config = dict(
    experts_per_token=6,
    normalize_top_k=False,
    balance_loss=0.00353,
    n_head=3,
    vocab_size=24842,
    rope_base=10000.0,
    attn_scale=0.125,
    init_std_qkv=0.0382,
    optimizer='adamw',
    warmup_steps=416,
    batch_tokens=65536,
    doc_mask=True,
)
Below are experts of layer 11 (counted from 0) of a mixture-of-experts language model. Rows are named router (the router's row for the expert), gate (a neuron's input weights, with its number), up (a neuron's input weights, with its number) and show model dimensions 0-255. Each number is 128 + 32 x the weight over its row's rms, rounded and kept within 0 to 255.
Before each expert's rows: "gets" lists some tokens that make up at least twice as much of what it gets as of all text; "mostly gets" lists some tokens that are sent to it at least half of the time. This comes from a sample of Wikipedia text that the model never trained on. Tokens count by the router's weight.

# expert 10
gets: ",", ".", " that", ";", "%", ")"
mostly gets: "%", " that", " if", " where", ",", "\"."
router [152 160 164 111  90 173 128 139  96  95  94 151  92 177 130  76 175 137 129  91 141 119 136 190 152 157  95 172 131 116 125  80  81 100  76 146 101 181 130 117 125 162 119 139 134  97  96 114 176 118 111 160 107 158 112 146 134 124 184 100  66 162  71 148 164  88 154  83 116 187 137 141 127 152 156 171 132 152 173 131 106 152 101 164 146 155 158 136 108 140 160 137 191 172 147 134 134 173 193 123 125 124  58 115  93 122 190 103 122 135  91 140  91  46 121 138 104  97  98 156  59 195  57 171 113 179  94 102 167 166 113 116 171  85 100 170  86 135 145 158 155 125 134 130 100 118 132 100 135 177 132 138 152 105 126 130 138  81 204 193 127  83 120 151  81 140 175 166 133 137  64 100 101 146 124 141 136 156 182 103 152 131 133 110 136 133 163 117 116 170  20 153  75 132  56 156 166 121 129 126 116  87 100 129 193 143 155 151  70  99 158 151 117 114 141 125 150 143  89 154 134  81 127 197 134 115 109 142 127 115 152  84 137 146 147 179 170 110 162  94 135 139 136 130 109  83 129 112 129 110 146  87 106 107 132 162]
gate0 [129 107  69 120 150 141 135 101  81 118 140 147 115 103 100 123 133 123 104 143 137 123 158  90  43 167 135 111 100 183 157 108 110 123  57  64 109  51  76 146 124 107 118 166 139 118 165 149 144 111 138  68 135 150 104 122 110 106 136 121 148  90 172  77 134  89 136  79 130  84 106 179 144 185 143 165 103  82 132  57  98 135 122 112 138  81 112 105  93  89 107  56 127 137  79  91 131  55 162 140  81 164 143 163 100 121 117 121 137 121  96 149 140 147 113 112 173 189 136 149 147 109 103 102  88 136 124 127 125 109 200 114 149 146 128 173 139 143 147 183 125 120 106 129 158 135  63 166 111 179 139 163 127 167 145 195 128 126 173 147 113  99 173 121 154 158 163 115 169  80 118 103  94 106  55 105 134 144  27 133 160 132 103 125 155 164  87  71 154 162 132 106 148 113 127 149 110 152 145 194 138 178 109 132 154  77 100 160 122 149 119 121 128 150  97 117 183  59  91 110 166 107 118 122 158 158 178 163 134 140 109 109 107 172 137 117 104 103 199  78 142 167  89 112 165 128 109  47 127 163  79 136 110 114 153 163]
up0 [142 180  84 125 131 183 145 114  74 107  69 146 132 150 149 127 153 117 132 103 122  47 147 130  29 182 134 122 109 132 167 157 126 164  76  94 162 138 153  89 138  96  82 116 131 105 144 147 147 121  79 122 124 154 168 136 191  54 107 150 148 125 198  81 128 176 164 145  93 136  94 179 136 188 175 154 121 131 171  91 145 103 160 156 145 152 125 129 112 131 122  85 106 132 152  95 179  67 157 124 121 112 148 163 119 118 151 114 176 126 126 134 159 138 134 135 161 141  89 166 114 127  80 106 111 116  99 185 123  74  97  77 143 137 102 124 126 138 162 202 152 192 127 143 116  97  79 115 101 170 114 103 134  79  71 154 125 125 151 151  65  64 125 133 116 106  90 129 155 131  27 150 162 136  81  96 128 125  59 115 135 114  80 155 183  88 144 104 104 142 165 143 109 101 100 130 104 118 148 190 192 143  85 182 123  98 186 164  44  94 147 109 114  99 103 171 148  78 109 129 151  95 135 157 114 130 182 135 158 139 121 104 105 105 147  84 145  78 148 127 128 102 110 157 147 126  96  99 140 115 133 148 140  85 143 118]

# expert 36
gets: ",", ".", " |", ";", "),", ")"
mostly gets: "),", "\",", ");", ",", ".,", "\"."
router [132 131  80 114 141 169 102 104  89  88  99 147  80 175 112 124 187 107 117  99 128 100 122 151 173 143  91 146 102  84 102  64 107  95 114 139 104 163  99 102 131 168 173 161 157 115 100 103 207 173  91  93  79 165 127 142 130  82 154  68 106 152 139 123 152  91  90 101 139 144 121 169 122 174 182 146 110 115 156 128 140 162  91 170 134 147 149 157  89 120 179 144 122 166 114 107 112 134 189 129 173 140 134  74 108 136 141 127 165 105 122 130 143  85 103 121  71 132 106 126  59 127  60 225 119 139 131  98 123 136 135 105 122 100  89 133  47 135 110 163 121 145 119  95 119 107 179  84 101 106 108 188 170  98  78 117  98 103 176 198 154 115 113 129 106  87 154 148 148 151 115  98 128 157 123 158 113 103 170 132 199 120 179  66 150  93 126  73 124 142  73  22 112 156  66 131 136  59 109 122  80 151  92 117 110 133 107 142  98 122 149 178 109 171 154 159 178 118 101 139 108  79 152 179 109 122 113 118  92 113 163 139 141 138 130 192 117  98 157 138 133 164 161 127 109  95 148 115 143  90 150  91  83 151 107 114]
gate0 [165 117  97 139  48 170 131 147 105  99  76 146 172 115 162 193 143 121 175 128 120 131 125 142 100 162 109 141 165 112 135 138  74 103  85 140 138 157  93  95 131 143 140 210 157  59 127 145 150 122 155 138 149 192 104 116 104 129 179 133 152 170 117 134 140 179 144 136 139 138 166 136 107 147 138 139 132 133 177 205 142  91  87 143 116 135  92 110 171 123 155  66 142 105 124 171 148  95 180 179  84  99 126 105 117 152 122 128 148 126 110 109 166 115 165 128 134 135 105 193 137 144  99 123 119  85 168  66 125 130 181 123 186 154  94 107 160 107 121 145 123 122 127 162 136  99 141  95 132 209 165 139 112 166 119 146 151 109  42 137 162  36 166 101 160 124 119 174 140 145 154  89 138  77 143  89 101  92 137  55 103  94 119 114  94 105 131 157 133 142  58 222 114 100 138 103 135 161 129 168  97  84 116 167 170 152 116 115 137 109 113 151 149  99 147 175  86 117 134 165 147 141 119 114  58 166  78 111 184 161 120 164 150 146 175 145 138 154 108 131  63 125 164 156 162  92 157 151 142 125 118  38 140 123 165 159]
up0 [ 89 161 136 169 133 127  95 156 109 179 135 103 128 139 128 121 131 126  76 144 103 108 165 108 139 114 121 110 107 110 113 137  91 113  87 125 108  89 136  93  99 145 108 189 139 135 112 168 162 152 176  69  95 145 148 118  55 136  90 171  91 119 106 150 140 114  62 157  52 151  99 103 137 140 125  84  50 110  75 148 118  88 155 119  96 142 135 167  61  81 115 144 131 178 174 163 148 102  81 141 185 113 120 134 144  74 101 130  63 179 128 120 104 151 147 117 155  97 106  62 151 130 141 178 125  66 146 111  92  70 176 147 153  98  98 126 156 109 146  89 121  79 100  74 152 104 164  97 144 118 115 141  48  81 153 165 139 135 128 118 148 191 165 130 159  65 147 141 123  63 174 125  37  86 116 121 133 134  73 136 133 113 154 164 119 144 122 113  69  95 150 101 133 126 139  93 153  76 160  77 148 136 100 123 116  86 167  36 115 165 176 112 102  75  85 121 146  97 152 186  94 171 117  97 129 137 180  98 165  85 102 118 121 143 142  79  96 119 136 166 145 154 148 139 140 161  99 145 151 127 114 123 127 170 115 139]

# expert 40
gets: " ", " D", " d", " C", " L", " P"
mostly gets: " P", " d", " C", " J", " D", " Ch"
router [129 169 184 118 152  79 144  95 131 175 135  83  84 151 153 130  80 140  99 139 151 138 161 151 133 114 221 129 145 108 138 179 104 130 161  91 175 121 154 114 179 112 130 119 100 157 134  99 116 155  86 128  81  89 128 129 119 141 137 185 147 165  70 167  92 117 136 165 151 100  99 134 170 118 101 112  98 144 143 140 161 150 203  37  86 171 134 117  81  77 179 112  78 122 150 135  92 120 152 144 115 150 154 100 171 132  79 199 156 102 117 114 145 154  96 140 158 114 149 109 161 187 137  99 115 177 139 172  89 101 159 130 102 114 177  96 134  81 125 110  94 151  98 149 142 144 168  77 145 143 128  87  75  85 134 163  78 143  85  47 106 187 155  83 169  95 120 142 111 116 147 207 156 141 104 105 132 184  85 148  73 127 155 156 131 166 162 163  80 120 138 114 159 152 151 143 151 154 111  59 178 174 115  88 126 117 201 122 138 145 142 114  81 125 142  94 118 100 132 109  98 121 150  84 118 116 157  95 178 156 158 163 120 103  95 140 126 188 159 168 170 104 180 168 132 136 143 114 134  94 178 118 157 126  95 118]
gate0 [100  82 118 116 143  90 146 138 157 164 166 138 115 125 181 145 128 123 119 153  64 141 213 122 119  64 155 109 131  87 107 109 176 191 106 212  78 157 144 136 146 134 154 122 141  94 155  97 156 174 115  93 176 142 128 135 116 175  63 121 198 135 157 109 116 106 140 130 110  87 140 138 142  87 108 137 125  94 141  93 139 115 106 125 153  92 104 125 146 120 166  77 124 170  93 114 191 126 154 141  78 121 118 130  86 179 110 108 114 126 160 144 146 152 159 122 122 165 196 116 188 100 155  95 132 157 118 146 150 133 102 220 180 138 121 195 157 163 126 135 152 118 170 176 109  87 110  86 133 125 129 125  96 124 180 145 141 115 122 156 142 120 122 106 151 135 108  97 179 127  65  89 126 174 145 124 142 150 129  99 119 147 102 109 175 131 190 149 122 124 173  95 127 108 121  89 106  90  91 140 127 160 182 128 138 104 100  98 133  80 195  83  94 122  72 118 161 137 121 221 114 123  53 188 150 136 135 116  89 135 109  94 117 166 104  61 192 111 121  26 152 186 106  76 147 118 142 141 115 136 133  85 147 128 130 159]
up0 [117 132 136 136 146  97 139  76 192  85  91 171 109 130  82 107  92 134 157  82 115 131  87 151  87 128 113 125 150 202  82 112  94  78 149  96 139  79 101 124 110 111 128 148 136  96 115 131 182 121 124 168 108 138 116  97 148 116 167  95  58  97 120 145 147 104 134 112 129  98 145 123 122 150 127 124 186 139 132  94  92 155  90 170 119 153 109 123 181 114 117 130 175 138  84 114  96 153  82 111  70 176 120 137  98 135 210 101 115 190 163 148 106  80  93 120 147 134  93  64  61 144  62 158 110  69  92  71 126 119 114  70 113  89 160 125 136  87 134 146 148 105 116  82 144 192 116 146 154 132 156 181 189 139 143  90 169 198 168 159 154 148  80 152  68 116 142 114 106  39 109 106 142  91 174 130 135 130 202 135 163 137 161 104  85  85 112 133 160 139 132 139 143 129 119 119 151 135 153 119 117 142  87 101 103 107 144 173 149 127 123  91  93 145 142 206  92 150 143 112 117 121 207 130 154 123  83 139 157  97 121 146 134 109 127 135 112 160 170 182 133  66  71 151 211 107 138 127 153 124 154 118 101  68 114 141]

# expert 43
gets: ",", " |", " which", "),", " that", " –"
mostly gets: " which", " where", "',", " if", " while", " when"
router [100 190 125 147 138 154 147  88 100 142 105  90  87 152  98 116 119 121 133  86 130  88  84 164 138 121  61 171 141 149 128  83  94  95  87 107 160 169 164  86 141 178 146 125  81 186  94 137 162 157  80 152  79 135 127 143 150  62 168  73  82  73 163 134 165  86 103 106 176 177  94 159 135 114 154 163  94 177 175 104 154 110 108 169 135 109 161  98 107 107 111 150 159 192 185 188 113 153 139 152 161 104 145 118  97 158 187  95  80 107 122 140 132  95 143 122 112 125 153 143  79 152  82 176 106 165 119  76 144 171 147 159 138  59 132 103 104 106 169 134 176 140  86 117 125 124 143  81  90 158 149 139 128  85  68 145 157 150 172  61 157 149  93 124  95  97 121 151 169 159  76 132 157 164 141 120 158 149 171 148 141 133 122 135 116 182 124 117 111 134  87 100 115 124  97 156  99 104 131 142  84  85  97 111 151 154  56  98  92 109 174 163 129 168 101 142 188 163 135 104 150  83  95 100 124 107 101 119  43 123 102 136 160 157 132 184 103  94 133 124 175 151 106 141 166  68 136  91 138  93 101 102 142  92 155  96]
gate0 [ 90 160 178 129 147 132  77  95 153 112 192 104 122 137 156  93 129  80 123 109 174 155 161 158 125 118  99  83 100 109 149 142 152 173 118  89 133 130 163 140 171 103  67 107  86 104 156  61 128 127 107 121 144 139 127 145 104  83 148  99 165 121 118 136 153 118 129 155  82 100 168 110 114 109 125  73 155 139 152 170  75  90 120 121 178 110 138 159 147  58 146 142 134 133 147 139  77 148 140 177 131 111  95 108 103 176  81 125  91 117 112  95 125 105 113 108 137 143  91 148 105 145 117  62 127 122 161 166 100 135  90 131 147 230 123 160 163 187 130  94 148 111 129  55 130 148 191 166 184 142 126 115 139 137 154 113 197 123 156 148 140 133  89 167 163  90 154 123  94  84 144  60  99 138 158 161 157 133 202 119 144  96 124 144 136 124 170 167 171 142  88 147 147 107 131 173 146 116  84 154  71 189 122 169 120  84  94 101 115  82 129 137  91 150 158 122  92  88 122  84 111 111 131  86 155  52  73 168 205 121  94 157 147 123 120 110  93 132 175  88 165  96  57 177 137  81  83 151 175 124 148 127  79  83 137 139]
up0 [162  99 139  91 119 147 126 107 194 111 194 139 150 126 116 162 124 137 116 131  99 171 100 158 158 137 174 156  94 159 152  94 139 188 150 202 147 124 110 122 172 117  80 118 148 106 111  88 155 117  83 134 113 107 172 122 103 155 143  85  75 154 149 178 108 146 117 118 115 190 146 121 105 129 117 146 184  80  87 146 157 101  72 100 103 150 126  82 175 106 143  94 155  70 164 151 154 138  69 107  87 136  56 134 136  47 198  75 116 107 147 119  66  75 138 119 115 137 178  98 136 136 163 170 116  54 158 131 167 157 116  99 144 127 137 140 125 122  91 117 124 135 130 110 104 111 144 169 158 129 106 134 115 110 109 137 111 157 113  98 121 111 157 190 131 129 177 144 139 155  84  97  85  90 144 153 127 166 112 138 115  94 115 104  58 157  69  90 136  99 153 233 173 167 132  55 158 114  70 144 125  72 125 115 167 126 115 118 138 176 167 123 153 139  90 161 133 189 108 136 156 190 103 132 134 166 165 128 156 146  96 155 125 134 114 119 121 189 147 177 100 119 163  98 118 125 170 107 114 179  75 173 120 131  68 167]